config = dict(
    n_experts=64,
    router_z_loss=0.001,
    router_noise=0.3,
    vocab_size=8192,
    norm='layernorm',
    norm_eps=1e-05,
    optimizer='adam_hyperball',
    seq_len=2048,
)
Below are experts of layer 7 (counted from 0) of a mixture-of-experts language model. Rows are named router (the router's row for the expert) and show model dimensions 0-159. Each number is 500 + 25 x the weight over its row's rms, rounded and kept within 0 to 999. Numbers have three digits each.
After each expert's rows: a language model's description of what the expert responds to. This comes from a sample of Wikipedia text that the model never trained on.

# expert 38
router:495532489513538552529487509498467482510480486525545536502484530487469508474442504465534455518513543488480525503522491495565499474503469445491500546537498461520519498497468502516535531515464472464493520486479508490487520500471467487496487478482498508494501481488491506505491482485493528487512482534530515519506472524499491497533496471516534539470494541518505488478530484515475479512498471504526509467487444502543517539455512466496499506445566466532503486481519458512514519506528474
What it handles: Intra-token punctuation. Hyphens, en dashes, periods, slashes, plus signs and subscripts joining numbers or name parts, e.g. 1961–1990, Sakyō-ku, 4+4.

# expert 62
router:474519519527526529515478524525491486468460483527533514517491528472499461484510498457516469534508501513474516501505493497527506442522505471483469520545457478528523522518474523531519531527466444481533476513496514479482498490478467470469495502478465490501459500489470506516490475451455557525522495526512495528486491509534511497527526470509517533498510541553521474499509458522492491506491476504495498498485510528492535526458504475539518485446532482500506462468522469507474483551524473
What it handles: Place and role nouns. Nouns like town, village, city, district, member, director after the, plus numbers and periods in dates and percentages.

# expert 7
router:483504488535546538500479509523499490512496485530514510511500524505480464468473496468527491522524530508495529501555472469537503462527494468485494543526456480516495502510460532508514502534483466475523498490443501479471514476467467459457542485453481514515470479476482490500498497476482542536537464521519531520489498523507493492528519487501519499464479520549507454496526481511472471533512466519513509482477482525502517523470487448528482486480540458514514474475519497542522524513537460
What it handles: Word-initial capital fragments. First pieces of names and words, often a capital or consonant cluster after a quote, parenthesis or pipe, such as B, Br, Sp, Ch.

# expert 54
router:482501496507518515536501534526477480470492492504525536476486493493471500483463527467511457502538532522450514518526490491516485454508491483482494488527487485528521515535470492569543547530458450487497485518492558474453530488489477481476525474489472522494500473470470504514475498485475506510514460493516507525480469515488495502511532472549547537496485518513504479481531461509464488519537487512502533493486503498471518562461474496514475478473516461497504452474517464497511533528508504
What it handles: Word-final name pieces. Ending pieces of surnames, place names and titles, such as -ley, -mann, -field, -ington, -ić, and -her in Panther.

# expert 40
router:501524528514510543497482530513483427490487484567525509504496509474487463484479492479523493526515502524494515514506447500521458475512483461467484520522489465555537541507468538537493524499476480465527492467487503486467498482481488441476470493471487510501472488475460514498523494482497516552522509535553520515490499517524494464510512448503554535492487532516481460516500471515484488534519481483527494503484484478522517511487505492514477462478521480525504465486528489500478522545530471
What it handles: Table cell separators. Pipe separators and cell-opening tokens in wiki tables, plus country codes and field labels, such as |, ARG, DF, Phylum.

# expert 14
router:484493484519508530539478534515461447494460478516522525512448516476495466473484486470531451531516540521491500502547485480532448483536479484486452518533470476514518522508479534476511528513472496489535467518504530488507505510467506480465485468481473496511479497500483515516495451485507540515531469525528507492489520532538516488513517463510520505491469538529492479480513484550442492507488499485520519492489502532496518502475476496528485483498544467544545478474530496534483540524514469
What it handles: Prepositions after heads. Prepositions and articles, mostly of, in, to, for, with, from, after quantifiers or nouns, as in one of, each of, between.

# expert 17
router:477512514527511514512498525508490478480434459519524528500476488468484495474465495494529493512508536532443533487499497477530485481495493498473451500533474473530536538560497544520522522515480485471520459483465513463483509508518473467503483450488464483522477483470483485568495487471461525506522486537548487498483494515509521483525518492497536544482518520520479484459524487517481467526512505477547522512466505521483520530488467476509498484497488493521544486491533486519473489535526479
What it handles: Counted nouns and pronouns. Nouns and pronouns after numbers or determiners in statistics and sports prose, such as games, record, those, population, it.

# expert 32
router:474512505539521566508471527506493446482481496541562542531498485491509497473496492445507465495489514512463528518495467488524471471508473460478479499550486465517522516510469561510489529498466489455534492496496511508486501525478479477485456479475489501536496491489473498511505494492493522523491477531540509496479497534531499470512509468542513514497494513543473481461539500516466516501513471489538533519473504513494504534487506473498502448493516475495512506475549465497476517539539455
What it handles: Numeric list separators. Semicolons, pipes, parentheses and dashes following numbers in dense statistics, chart positions, scores and identifier lists, e.g. 189; 65.

# expert 50
router:472526502508523541517494519514465483516456455528506549484509537463456487478474509478526512514553522517463494512506475510489490483504487500484475494537489452500497527543506529561562518529483442464550466485502554466484523493507492498468517496475471488496492466498493500506549493501478505509525502497510500550484481529522473476501522480511560510486481499534477485481523474535477495495514486475509534485463503528495506541487481483525472460471481484505496479459529456499505509508519501
What it handles: Section heading words. Word endings in section headings and captions like Pedigree, Historical population, Early life, Career, and year pieces after 19 or 20.

# expert 0
router:419506494516493532505468540492499488481472504533549530523506517490497502489498520486508486488542518528488501533524474510505498505483475454457492487527486461508516511529483520532516509523486498438528520489453522511466499482487485505492482449451487486546476463493469513481532512496480534522523511522541504523492483511522477489524550472512517493476498513508466497506511474517510508525544498531539526510438505498497524514423467486512472481492505478536536464485515466501510525530493476
What it handles: Infobox field labels. Line breaks, hyphen bullets, colons and field names in infoboxes and taxoboxes, such as Genus, Species, Coordinates, No. of episodes.

# expert 49
router:478493458534534528506469502497462448480498478526518500547469510467477492461471503465517465519531513495494539504513480491540472472538500483497480519525506489527519519524480499498509523503462463474514503492457531470475506463490509465446500481480472507515469472489498498507537483477474500544552459512537506515506503521527504476517520468497539543496476506527479486510530486530470516526522502493552513480459499483509515532464493473534472504464545484531525477461502490493481532521541467
What it handles: Infobox colons, name starts. Colons after infobox field labels like Place of birth:, plus the first words of personal and place names, such as Peter, Los, Daniel.

# expert 41
router:455477517536506525524473505529494495468476473524505539522477514487491469498491514460551486535517518490488522524513445500518475468518508475481465528507491501546537482525489507503516520509490500491530487496476508469462509487477463428463530443467474514486472462470494525506524469467475514519545481529528500529481491505525519493506502496524518519459463547525487487509510463523482476521512461494548500448499485489495514511477479473510492493473545470530513472500541488530502498513535472
What it handles: Capitalized name beginnings. First pieces of capitalized names after of, in, by, such as Col(ogne), Mar(burg), In(grid), plus New and under.

# expert 20
router:459489496512531518501495526535493490495452485519504495517480527473466471489498499474529463508514518517450510497488491486527491467502489518485437493527467485501547510548493521548546510540458459493530475488481531495496518496509497462488519475468458497501492486474483483529496505472477523501518476517528502524512477502511523484539520474527545506505508516532483451463519473522463466531526455505530530498475525491474529572474482465523502481450497473511519495478547485505501512538515502
What it handles: Noun phrase endings. Final piece of a noun or name closing a phrase before a comma or period, e.g. players, students, Bul-lets, Tremb-lay.

# expert 23
router:435479512508522511546471533526502489480498497516502522522494529482492495484492513498552466531483512532461521487493469493509500494509506491482476506548483491526508514546474512549537530538479476487486506501485549453501497488492475489476507474460486510521477475474490510514516492460474508495535490542528499530466484488520495469519529464529534554462505525528484476475531458504486492540532486503498515497489519515502537520459475473496507453442509462494513473465534458495490514547534492
What it handles: Proper-name head nouns. Final nouns of place and institution names, like River, Street, Road, School, Park, plus occasional descriptive nouns such as poet.

# expert 6
router:477477492522549527513485515513469489497472463547575507518486507484468457479494513453552457513481535510494523499511469494514478480527496494487484530505464494512524526535510497515498535509470479468523476496517529478489505482479474465481482475487473512496475500495496511523501495499483553493542517537541499514464481514501496480519524468514497529472466510546477476464517448518486510508521489480505548500446495522500531540488489464542527455450514492515531504483511464498490493525544475
What it handles: Nationality and status adjectives. Adjectives and role words before nouns in sports and biography text, such as American football team, former professional, military, national.

# expert 26
router:471510477524537533513496562522483484489456476554512541490492508491493476482500488459544474529511514517495502490526477486530497455523483490488469533524465487515503505520465526547490520540497461440498504510483537487471515468485481470489500507491469497534469486488487492510467486501487535535522481516562534509484501499523511465546519469498501555484505525530464458471516465519483487510537493507503518485461482495505492529481512444522508459463513479530534497490535500506476503519518474
What it handles: Odd bytes and codes. Pieces of non-ASCII characters, acronyms and rare name fragments, plus years and dashes in lists, e.g. Esp-any-ol, X-HP-CCC, HPIV1.

# expert 1
router:481512494540515526522482528509483497465463515522496537519498516491477493491503506474532472517509494491475501507531481465529495488517474506502473532514460484511525508518458520515526516504469472481488460507494496492489534494488467477499491451477491508519500475477499497514499509488496504498560488520532517509482482508532505485536516450514516531477496545544482467481537474535484491535534502538491547464462514528517550515478476425511457458468522445520489495460516477503485483551539457
What it handles: Citation and table separators. Colons, commas and pipes in bibliographic references and tables, such as the colon after a place of publication, plus institution words like University, Museum.

# expert 18
router:474512484519550500527483534521460488496438503524526528489502485467463440515509501488513513520551504492461510504521472485525481481534464480488434499514489452546533497535466561541521489516495475475483491501490506487451523499474504492482508480466461495516498499482475504513503456486468527533528497512521502515492506506542494470534481468535505513491470519527501489465500484537475498534504474483492543485498496479499533539487470491531475480484531486544505506455511461528514507511532506
What it handles: Headings and biographical verbs. Section heading markers == and ===, and subject pronouns and verbs in biographies, such as He, was, has, wrote, worked.

# expert 12
router:459520480533522549507483518489439480499461482537547522539513507501510503503504514485523488521510520499487513511513469485534488467509464490501477513541470495519519505511473516533492514534500469441512485469461527447475501468495476498456463489471475526518452485484494495500507483479511536510532484509539496510507499488523498473534487469506505532502472498534491491490541487543489491509537482522524506492448477508532531527463470482534484485463546469504530445451532477520493505526518485
What it handles: Year-initial digits. Spaces and first digit pieces starting years and numbers, especially 20 and 19 in season headings, tables and dates.

# expert 15
router:501515485528491533519478532512498482499468477538539535509464499465494500454466505499508479531512512497478553523505468514543479471523481475475460507550497466516532491530495532499501516500467485483522505514492536480495508501466494489475499456479471497525503477484465485484489463492526522526527462549524487522489481539537502490505493477546519538478485557503474506489518469527455492519521456488499532460483463516487533521481466489533492441472515463516505464475530484493479512536529497
What it handles: Prepositions and date months. Prepositions after a noun or verb (for, of, by, in), month names in birth dates (12 June 1910), and table-cell separators.

# expert 36
router:450503535499523525504485521511496499502454492559529521520494543473479460482502503435510467522504512518519513480542480494513488486529482491487478504511490509519503519529475528541489529550485483415497493482466552483490514494469487446490506488461457542504485469479494486524510465489496514523519473515553520504494498506507524469525534478498514552488471541549492463495509470529486469496487481497515516504495499492516513552473484455511492494466517467520503500469541491507515491503523489
What it handles: Name-initial fragments. First word pieces of proper names, mostly people and places, such as Br in Brands, Bas in Basel, Lag in Laguna.

# expert 63
router:489482502521556514518485522514498493487458480543510504527509522498513455488474500475527479505529518513481547508529453469535480480557466471477469526525454504507519525516459534520516507526477474480508481482454513469484525477458475482463530467494488517518489482478486518524515477491457505521506514541506544482488504514519514462503490482508509492496494493548498470462529463556482476539504481491506498464487486501516522496469470478530454491488543471546530486493532494544517525502531474
What it handles: Sentence-opening adverbs. Sentence-initial discourse words and first pieces of words, such as Mean(while), According, However, not(ably), un-, and Sh(ortly).

# expert 2
router:491477500504528563515489534496469447483506491531529532478500506472481470476471509478527464545526502500476533523510458492520476468524488471471494527503465488506520499551470499535494544544475500467521501512495549494470505502440449482467504490505505500517489486483487537498505466472505537519530482521536503525494498517504515468515529441521520539512476523550485456508511472511487486534523482491517524488485503482495498522463498498520491475450534476521545469474522483484478509533521493
What it handles: Table cell separators. Pipe separators opening cells in wiki tables of sports rosters and results, plus country codes and first names, e.g. USA, SWE, Steve.

# expert 45
router:494515503515518529515465531544454480492473478522515506513480537482462457474456497477512454534522508500462535513516445480532445460513484464492458530528450492516537531514478545503538536501490489489498483502474546478504521489480499493508522483496467529499472496502482530497493486462505520517518451548506513531523474551502486485543482469510520531512495516523487478446515478509489475527491463507521513481491462504493510507480477471531499480480512496524510481500520466497507545524539484
What it handles: Coordinating conjunctions. Conjunctions and list connectors joining phrases, mainly and, or, but, then, while, also, and commas in coordinated series.

# expert 11
router:479525485495529541531512533527481460498492469511502510488498485484449496492489521484520481516526527517440538508514498500541492464530493480497482495518491480540525503517455532527509542508494459468506504490483537503496500484483490445462504488483490524526494478489486507492482457486491518497519456532532497559506503510493507492501512446564531528476523541501471470466527475500473485534515442493500525481469502499515507563484496465510489477465526468517504460468520450504513531522520486
What it handles: Surname endings, table names. Final pieces of foreign surnames and place names, like -ev, -ov, -ić, -ski, -sson, often in squad or election tables.

# expert 35
router:455526497511516504543491546515490492478487487536490508505500527498464489505463507468515450520510508518437511544540503525539467458529489492509470536532456503529539484530485502537532519505470462444486491512503503503494507492491460498511493459500472517503465471499494493497495498487505535500531481513512541535508472530490487507518505471491539507477454495505489462446534477512491508517511507518525508462459474484501524527487467497500522499438531484533543465486521459506513519502553483
What it handles: Hyphens and word-start prefixes. Hyphens joining compound words, like United Nations-led, and opening word pieces such as pro, invol, col, Hel.

# expert 9
router:465533501518540524527495513510480485458495444506513525530478519484465472490483489451550498529516495500497548507511472496536501449507493442453487541519481502529527484497496520514506518520486482471521495492472535477488485472461463462480537438460485495500459470507486516497519474490464517515573500516524523498490505510499503488513485481505520531488487508535467486482495450520481479547534471486542507446482490488501499528475503486511488512472518504529498486483508489533483539512532479
What it handles: Place and club names. First pieces of proper names, especially places, clubs and compass words in football transfer tables and section headings, such as Dyn(amo), Bay(ern), North, South.

# expert 21
router:472500481517494530512492519512482473481493462507519507526516536478493491498486500498543483529563496495472487516514485501534505463513477458486495515515467461537526525538459519544546527537473467471515468476465517509511509504486496476468508490499472514474479480452496523509503493484493519517520493543560518548471501508517467470498512464500521487475491554510483491495524470506471465503517488510515556480492462531548529497446505494507478501467530466520540503473520472514475523534500453
What it handles: Line breaks in tables. Line-break tokens ending table rows, list items and headings, such as the closing pipe-plus-newline in wiki tables and newlines before dash list items.

# expert 42
router:473489484536548526496493513493483485498490464526554531523489507466484496490460499468532496494529541528476507529501496514548492467513475490472495503529487487527543537547498536540535513485480488465497532494496548491487511521472508489499496470466495502498470486465466521526486475438491492523508496518552515519506473508490483484497468429510508504500493501547464479473500452534472509489532481505516535492488453506466522531486506507500485493491504476512533495486545464521504533558520466
What it handles: Table headers and cells. Column headers and cell content in wiki tables, such as election results, sports standings and stat keys: Votes, Candidate, Location, percent signs.

# expert 55
router:463513483525536528515511533510488487475494479514515519475494505472470500495458517485530451515545548509472530510522510499520499439517470489474488501506507504515528509529481488540519542519474454461519514534468520465496543472477501489472536479490471511506503467487481508500500483488485487505533466496533516511486459535518496483496525474510555529483495509538493483464523478509460470522539471494536527473463518478478530573476477489525493496481516468512500472476523469521498559536504498
What it handles: Surname and place endings. Middle and final pieces of surnames and place names, such as -ford, -ston, -ović, Glou-ces-ter, Burn-ley, and Smith, Taylor.

# expert 51
router:476474501508515520539473539489472451487456497533526537523476506479496478459483476494510466545508524509491513512523481518513479482514469474469468504518456472520527494519465516499509532505485449503509475488486504480477515503448486507462508476478482515508499465464496526506482493467476541530524487543539513517515509525501527462510478443539542527488489543521460483485534473522450494506486488525527522487472523538480503552474500473523506495454523477520522490487516472525523535517533510
What it handles: Determiners and possessives. The, his, its, their and possessive 's after prepositions or names, before nouns like first, own, same.

# expert 13
router:473540499485511532479483508506494462507490438540538562524485524496490452493481511494537486505523520535502557488532471496506469501502503483468516516498500471523527518527478498534518512518467458452527462494456486496482496467481492501479508477493481536492426457490514529509544456459503535496533489535520502518488490561522488493508532496496505514491503519491465498489546477517490519509510489485516502495471462539498518515458498489524482476519504468519532496483517501537495503524534452
What it handles: Infobox and taxonomy fields. Line breaks, bullets and first word pieces in infobox or taxonomy lists, such as Family:, Clade:, coordinates, and - Country: lines.

# expert 3
router:470508494523517514525482513533489481493458475523522538535490528501519468472496488447567482505506493516468527511515464467524501465519491466471471550544481511515522513531490522507539503512483448462501476503496518458484512484491460472454518484480459489511489519469465513517510506490516544528507485506510562507480506521515478487552529484505504503480469512535481459462500468540479471519519484484510512511473510511479544508487500451512488476471537473487537485483520498533511515526530471
What it handles: Word-start pieces after articles. First pieces of uncommon words and names after the, a, an or quotes, especially capital letters, such as O(DI), Pun(jabi), ac(yl).

# expert 52
router:488495491511524554534459523542485475490479506533524503516457562469498477474478483470522440529507519508460510516503481488523461491499474485469445514504481463509535515524496540541546518499478494478509449483453514481495535495459505491494500472486481504488491499485469490531493500481467539536532466538513503525484503514520531445530518493530502516490501519522491488509533474502477492526504472477523533487497504485532527519453490477514480512460539481505493489488531466487525532515518458
What it handles: Sentence-ending punctuation. Periods, paragraph breaks, commas and clause joiners ending statements, such as a period after 1966, but, However, ).

# expert 58
router:488493462524518509512469538528465478504455462523513496532478532478494473487470509464527475531493513532478525464502480509526478468514503480466448534527456488531519523533514522488490537527487502471523479508480534495481488485485479485472520470482445502492491485477476515514472472469479504518518468559551509507523511513515527504546492478504517500478529522529485485498514479525458472522519485479506505489470485533509502508473470488531485448482510502561530495466550487508477517556504467
What it handles: Verb phrases and complements. Verbs, verb endings and prepositions completing predicates in prose, such as being, him, located, served, with, place.

# expert 37
router:480533497532487514540496518500485447467477504495518522510484517517473470478509484460523474504556536526470495525511516476532485467479477464478477512533471477502531513559494513514515539509464420477527483499475522465465526492504507467479488471483477509523495493465473495501494498522480540503529475507520509482486502506505497476522531485516547507527522521519485484482539450550471478511504467533513510493454520505480521511468469475540464464462534468512517501482519495509468522532509492
What it handles: Word-ending pieces. Final pieces completing names, languages and words, such as Malayal-am, Telug-u, Qur-an, ization, plus States after United.

# expert 19
router:458498473518524510515483516504474478484455482526526539509492519486498525473466530480526478528514534520461519493530492469520491484509491490474498537530484484556544508523503503537527533519501458483517477482468562486490524496489470505498511419478487521506489472492497524507489479495477520514526451494525520507496475511489491499512517464564521538465482546515483473468534481519493468532538464515532530488489476497489520546472488462520491483477514451515519483469524479508482510526515480
What it handles: Closing nouns of names. Final words of institutional or place names ending a phrase before a line break or comma, such as Theatre, Award, Committee, Road, Region.

# expert 10
router:500516495526517534517446544530487471498478479532548520512457541478500486492515505485511478508511544506502513515516478509541489472500487488493483515563488439538476514521484541508493499506474476475541483491483503484488504478489493485480474474478487546482488475457457501509523476481492512504514478510507511516494500513548519448537536499524519542474473524520450472505509488520449507508524510490506536476487489516535527550463467475521460477489519450507537455486516472497509515525500465
What it handles: Section and entry starts. First tokens after paragraph breaks, headings or list items, such as = heading markers, The, species names, opening quotes.

# expert 28
router:477493492510519510520505522531486482486470485523533569498503537482482498482485516481532493529513561512493536495532497498537456455528491482489476509548438455515495514558493513518542532518484488500514465523456535473459529489487480488481524486485474523475499449480477515493484480479482515524510472506535511507479488531511482484526521471523530498460499526528498461493512483554468480532522505492498512455486491541469509517490457470520457464495510489515512478474523510515508513514533475
What it handles: Participles and descriptive adjectives. Past participles, -ing/-ation endings and common adjectives in expository prose, such as used, created, served, limited, different.

# expert 47
router:431480460531556521525451535514450475513472498538522506490489533490481503512503503473526480512497517512484497510531484513532492475514493481492483497538487484518501529517489524533497538546478494463509490481457537512496501481476504483485508489478474521507475489466507485537515463486508534510519483503536500487493505517508508459544510451509510546507481564556474482463526470498486493499534487505538518496492515520498522560479478449523496475442514479508516501446528484499491492526516486
What it handles: Catch-all, document starts. Broad mix, strongest on the first tokens of a text or fragment such as staff, inhabitants, and also pronouns like him, they.

# expert 31
router:467486488529547539521481547510460484501475501543520522533486497502493491462505500476516449511506508510501504503520466491517491474533483472464484509526494477542505530527496515510486537520495492483530514513490513492479525462478487483468506496504477504523476480506496528484495488470463529511524492531547520511468500513543505470529497454558527539504485505542447481462515445506491465507535503520504498496469493523503513527476518470490483477460524485547539469461532461500476487566532475
What it handles: Articles and table cells. Articles like the, an, this, same, plus pipes, spaces and opening parentheses before numbers in sports statistics and results tables.

# expert 61
router:497525486527539523518515534528497474495488480505504502483508513505455452460487534466515457497541501527479510492522492469530490461528459467469491541514461501506506531532488509524542522543475456473517497489437523462475537511485498466472531477499466527499487476488480503512522483484481526529536477502514539496511475536497495483519521496491537524505495515531508473489500473540460483526505467499528513474474512487491510541474446472519465504476518449518516478492510482539489556503513490
What it handles: Mid-word name pieces. Inner pieces right after a capital initial in foreign names and rare words, such as B-ery-l, Dam-asc-us, Que-z-on, accented é and í.

# expert 24
router:482513508508512511523494518514477456503466495508518525484506537498457477472506508456526472527520528514472505515497495498515466456501480484474478534547465496516536474539488534519493533527467483487522478508512541496489506499482478443493516484479471508500489450475512501510472493470464555543530506499538520496473490492504520485520517446519530527480490531510482448486511498520474497537534490512500508516490504495491522581470507421541482470471518491496513483487541495494497515530541488
What it handles: Nationality and demonym words. Nationality adjectives and demonym endings in historical or political prose, such as British, German, Venetian, U.S. before troops or courts.

# expert 57
router:500486488542521530533459511532468477484461492516513508526470533466482466474486516457540457537527526515443515507485463468532456476528460493490434515519473471508532531503464552512517536509474480480504499482494520496481520511463523476492484477492454522500490483477476509521527473487487520514534485542519524520504476520537534464537491499517511515494502503527498493502505472523475485519496488458499531466486502480535520515484468471524473478476531503538508488499521478497516533532534470
What it handles: Clause-boundary commas. Commas after introductory phrases or before quotations (Then, / In 1910, / said,) and subordinators such as when, while, which, because.

# expert 53
router:459498498522518537496487523497447485513521492541510531532490504440499488492465486483515509499537519490478511515518465520519499474499490495450433489521495450510490539513491542536523526498460471461543479472509543507501504517451532476483479485470495500501485463475483511475500508487492499553485484523518506532526518530489501450518477479510520527502457485512459489502544444536471496514503506478528537508489477495528518528470496492523507496490524476533524468493509448546502515524529481
What it handles: Table and heading structure. Table pipes, semicolons in number series, heading markers and column labels like Pts, Title, Candidate, plus the in tennis event summaries.

# expert 46
router:481519504520527533529484508486500458473460459513528551525481502491517464464474536475539474531501516515481536538511484482539498502516475474470491523502492505516549480532472520514500519505510456460511440504498501472460504483475482484466485443468491494507470496477478489509489509469512543518522484548516531493497488527522470462538509490530519508478473530529477483474520477536464476516509475504528538496470487512463534527508500439499503463495514500517523500494551493542501517509527484
What it handles: Word-initial lowercase pieces. Starting fragments of words after articles or numbers, such as per in performer, met in meters, cor, psych.

# expert 59
router:491493480522509555518463562501478483521479488545526519488470524456488487501510490462520482530518517547472508499502496491509500462492480479486483515540460476509498502533496532535509508515500447467518474493472518474490500483476476506474495484493491498523470504491462489513505487469477536515528500534521515513515493499528503474523545467525534513487489514566472471488509493524476475523516457499492527493447484536520512536462466456559499466441532476507533462488521487522502509532521492
What it handles: Digits in dates and tables. Number tokens for days, years and statistics in tables and date lists, such as July 29, 2/16/1931, 2012.

# expert 25
router:472513511521520521544491530519473488479445499536561516529508531491458478488458517495529479517503506504486501512512477499521514479503491468484467540512485479558506501503465504530519527512474474481509457519485527483485520465481468479485518483433480489512470499490465544487479500505461509535521489549520532517461515501539482468536495456524519505504464529526508467485494461546472496507522496527497517490468501495506524491506508463521496470470513499531545473451538482488478509529535482
What it handles: Determiners and year starts. Articles, quantifiers and adjectives opening a noun phrase in biographical prose, such as a, one, same, new, and the century digits 19/20 in years.

# expert 16
router:475489476510525504542466528512477470491477448513508510498482532477508490472469532494496479492500552512465520483511494477514466485508494503456464522521452485519542529527480539513497541544458505474523477480495536490504492505463483449469507462470476538540496472490481499529489482476503520507510477554529526508460515523525529502549507487545534520490469517524473472485519488533460473512540477493507500483480472503503494499489489482539510503477527506541549496470563489500493517509498484
What it handles: Narrative prepositions and function words. Prepositions, conjunctions and determiners in plot summaries and biographies, such as between, because, off, at, when, his.

# expert 39
router:477508518493519546516466541516487475489471483525529527481467520459451449474497492464497452535525525516484507472537496475522475468519493479482454509506454487496518526546486537539509533535491463474508493507493550510480537489488477472486513489478470522507498471479480491517497472496502525516515467500568522509497493527507512473527522458498525535498473521528478457465521469524472486511499462508497526488503505480505494569474481451517499486460504485504516496476525480514519506522537488
What it handles: Mid-word pieces of names. Middle or final pieces of unusual titles, foreign names and species names, such as Awes-ome, Invis-ible, Ré-un-ion, caldiv-iv-us.

# expert 60
router:456510489506515515508478502512494467503478481499516526521509527482486497484458501483521458538500515530468526499539496479518483508493495504487470509527481466505526514539473497544520545518461482489542462482477498492488542492496521469495482487479485532528505490462502524525512480466488499542513468533537496534491490533503497483532519449522519545489504546491500432505526483518486498531501465511511510472513515520496530529458479480519455476454516438525524481449524463501462511527550495
What it handles: Plural and Latin endings. Endings of Latin species epithets and plural nouns or country names before commas or and, such as affinis, -idae, schools, India.

# expert 27
router:470492500523543536515447520514479476477474505515543516513482520459498483512501502495501476528514518516500512530527484485538496472508486511477460515554488455511518494524489536517538515495498485456520471484454496473498530492468497487470495453460463507499499480482490496519517499496508541499516498535518525548478485544500514463543535503522519525468483532526480439506524478503457508497497478465518530474459492492514524527480488465533492487471534431509511467468507456522514521516509474
What it handles: Paragraph and heading breaks. Sentence-final period plus blank line, section-heading == and === markers, opening parentheses and quotes that start new parts of an article.

# expert 44
router:485518525519541535503514541507467449482481458543566521508496511469464515498472515480510515500534513506483496503508470513538478502513459456450486499533469460529523540517479530531505522495467463452509506457464546510472500507497530474481484485494476524517500476471462535498508477483529506527499485555533500523504468506518478444492508468517526518515497521502451489487532443521469487518501490483515505490500493505502507503485493517492510461474492481507527491473528458515476501541532508
What it handles: Table header stats. Cells in sports and election tables: header words like Votes, Apps, DF, gold medalist, and blank-space or number cells after pipes.

# expert 5
router:489500495507510561521467536529466459481490502531521542489502524471485492483498510478523459543508518508472499495507476479513482488483479493450464517511468483530486511533486544534509541554494452464519476511480540503476516507489458488458495492500484493513470505494491526526510490466508527513532474532534512520501502507517518476514545459534520529467485506514465456502515492529472487496521480489514521493465483518498480548465456454518475460469536475509511483475545468491488506541517477
What it handles: Line ends, list and table punctuation. Line breaks, list dashes, table pipes, commas and century prefixes like 19, 18, 20 in lists, tables and date ranges.

# expert 34
router:473520501498521542517463550504500478508478488550529564496480517498468469469512505453534451507503522511480490502513491488552484477501479492476468527557481471510534499510483524542516496518476475471508493494497545485481501483482486451483487474467503507540474491487486505505476497488488525527525466507554507521480509536508505480532522457507516531489497523547488463431525477505485484504511470511513515499465492498497508532481496466519513476459524478528524486493535462531481503521547461
What it handles: Table and numeric pieces. Decimal points, pipes, semicolons and code pieces inside numeric tables, results lists, taxonomy and formulas, such as 91.97, GER.

# expert 22
router:471514494523535532522521499499475458495493482513521507520512480485477463494465504500530487492555513520489492510559480461530490452562485469478498519512491486498508527528492505538533517551468462436523526492462563477467520479484493487459527470486469506502479450495506540506534473493474505535524448510516515499501467507482485468520497471490523517491469508536486470486525485547462479497495489524522516496468489498499515528481501508524493509483512477503537475478513474508491558504523479
What it handles: Mid-word fragments. Inner subword pieces of longer words, often in infobox or list entries, such as urch in Purchase, esc, ust, ple.

# expert 48
router:485521509494534516526474509533466477496476490512525530525507508470472480480490502446539492502551511507475511510497501507509501478498502476488481495528483500515527514549504516544515501527485452464528449482480531485522512466486473486477471464497483510502480502491478481503484483448474524503535503539536519520488517522544530475512522455520522552497509519513476471454533467528489496505501468516511515519480492525502529528455491460524502447478508456499497456492540474540482515566536490
What it handles: Final number digits. Closing digits of years, numbers and coordinates, such as 1861 in described in 1861, minute marks, ordinals like 76th, and place-name endings.

# expert 8
router:458516494501540536515502536533502474497460484550510522503486518498483466495506494452498473525507524504497505486534492471531483455508496472487488505513462485523519500520462535526509535539493466426516476491495543467492530483472495472476510493463479527538498455465467491533498468493488522519541448510523514524477471536512522491548539484488504541490497516536476503473513478505474497504531485524517509485469467505492506546489446449514497486476515462508534475474521491518504495518516481
What it handles: Mid-word name pieces. Short consonant-heavy pieces inside rare names and taxonomic words, such as guerr-ill-as, Mac-don-ald, Dion-ae-a, Sr-p-ska.

# expert 33
router:489508476519533505528495544546476472476496463486519535492513503488487465473471512462492445509542547543469515503514513483528475465536467488470476530537469487529509531527497501535554513549495470477507477501466539493472532519515494471467501501497482513523496479483475514530494492460494534505513470498511515487490483546499489482545509495509539517476487524500483444474517458528480476504521499499509523483482481535466529518484466445518461496479516489487537490467516484529492529519535495
What it handles: Adjective and adverb suffixes. Word-final suffix pieces making adjectives and adverbs in technical prose, such as extern-ally, random-ly, Dynam-ic, Mol-ar, and stray CJK byte pieces.

# expert 4
router:470492522488522550517449523487490466502487465548524509509477533456504490483485486475487497540518539546495523516523471485509484492501489476464474525533494489532521495508476531502510498534505460465511508514496532504473502508458480495484499484490485527527475488487492478509508479458517519516536455529499463503464494552537510485523545458529525540462480513558471469481523491520469494505510479513520521500456498511499495551483494477511515484457538479523556471475541501516508497538513466
What it handles: Place-name word starts. Capital initial pieces of proper names and prepositions before them in geographic text, such as S of Saskatoon, Qatar, coordinates.

# expert 43
router:487504510527519550503482542503511463503443482544528509498497522490495467473512495469527506502507513530462542486506477517537476495543458461484475498507476492524523511520461550523490508529502466465520488509501512487473498469487461459501495458493476517543487483493508490501508464465476506552530485509524525506474499520515466463538526476532541537479491545520496464492508472498472459514536490500542510491480501525510520536454477471510504472469518483504522479472551469507481509529534488
What it handles: Numeric table cells. Pipes, spaces, percent signs, dashes and digits in election results and statistics tables, such as vote counts, 0.4%, and —; placeholders.

# expert 29
router:453487496508513504505459523514521487503446469549528530525482534485501508485453493492495488509526530504486528523534486462552462499528469503498457501542482480519524501539459503528497512519471479478510482477468534500479502496463460500487522475501490522516501461465485503546480460497480527490521477544534517496507481539497484466551503481520542503480506493536459469482548489523489464550538498483513501494483484514482531507484479495506495471474494477524531495487559473499514516518547477
What it handles: Modals, pronouns, mid-word pieces. Modals and pronouns starting a clause after commas or that, like would, will, there, can; also early word fragments.

# expert 56
router:479483496515531538528470535509495461499435475567529521518509538487501498468466492480519496515486510517486529496511468505513479489520467481475447511514456472532506488560453547533482522541478464460496478505471531506503491502469449467479491488482493519532492480486473486550486508479491527526500478512520499494486503503519494502528512475536533513482478500521498476464505466536455503526517448499487528481482503493517523526486508489523517479457521502514530488472527470526509529506548479
What it handles: Word-initial letters. Single first letters or first pieces of a word split off, often after a space, e.g. t-ackles, w-ear, s-aint, ex-ercise.

# expert 30
router:462543496509534551532464525489479489477480507532499538497504499477503495473475503467540487496509505533472513480497488524531481480515470479475493524537451495553540478512466520520495509543470483464499482516464518494468505484490476481456497481491502496551473473465486495516505476479489526492529491504531481528467492516523479467523518459515516538482491529515498486449536484529514497513527484526503504464482504539508516516469480480547476463456553467519537457486526495527485507540534485
What it handles: Space before years. Spaces and digits opening years or numbers after commas or pipes, especially in species author citations like (Warren, 1897), plus table statistics.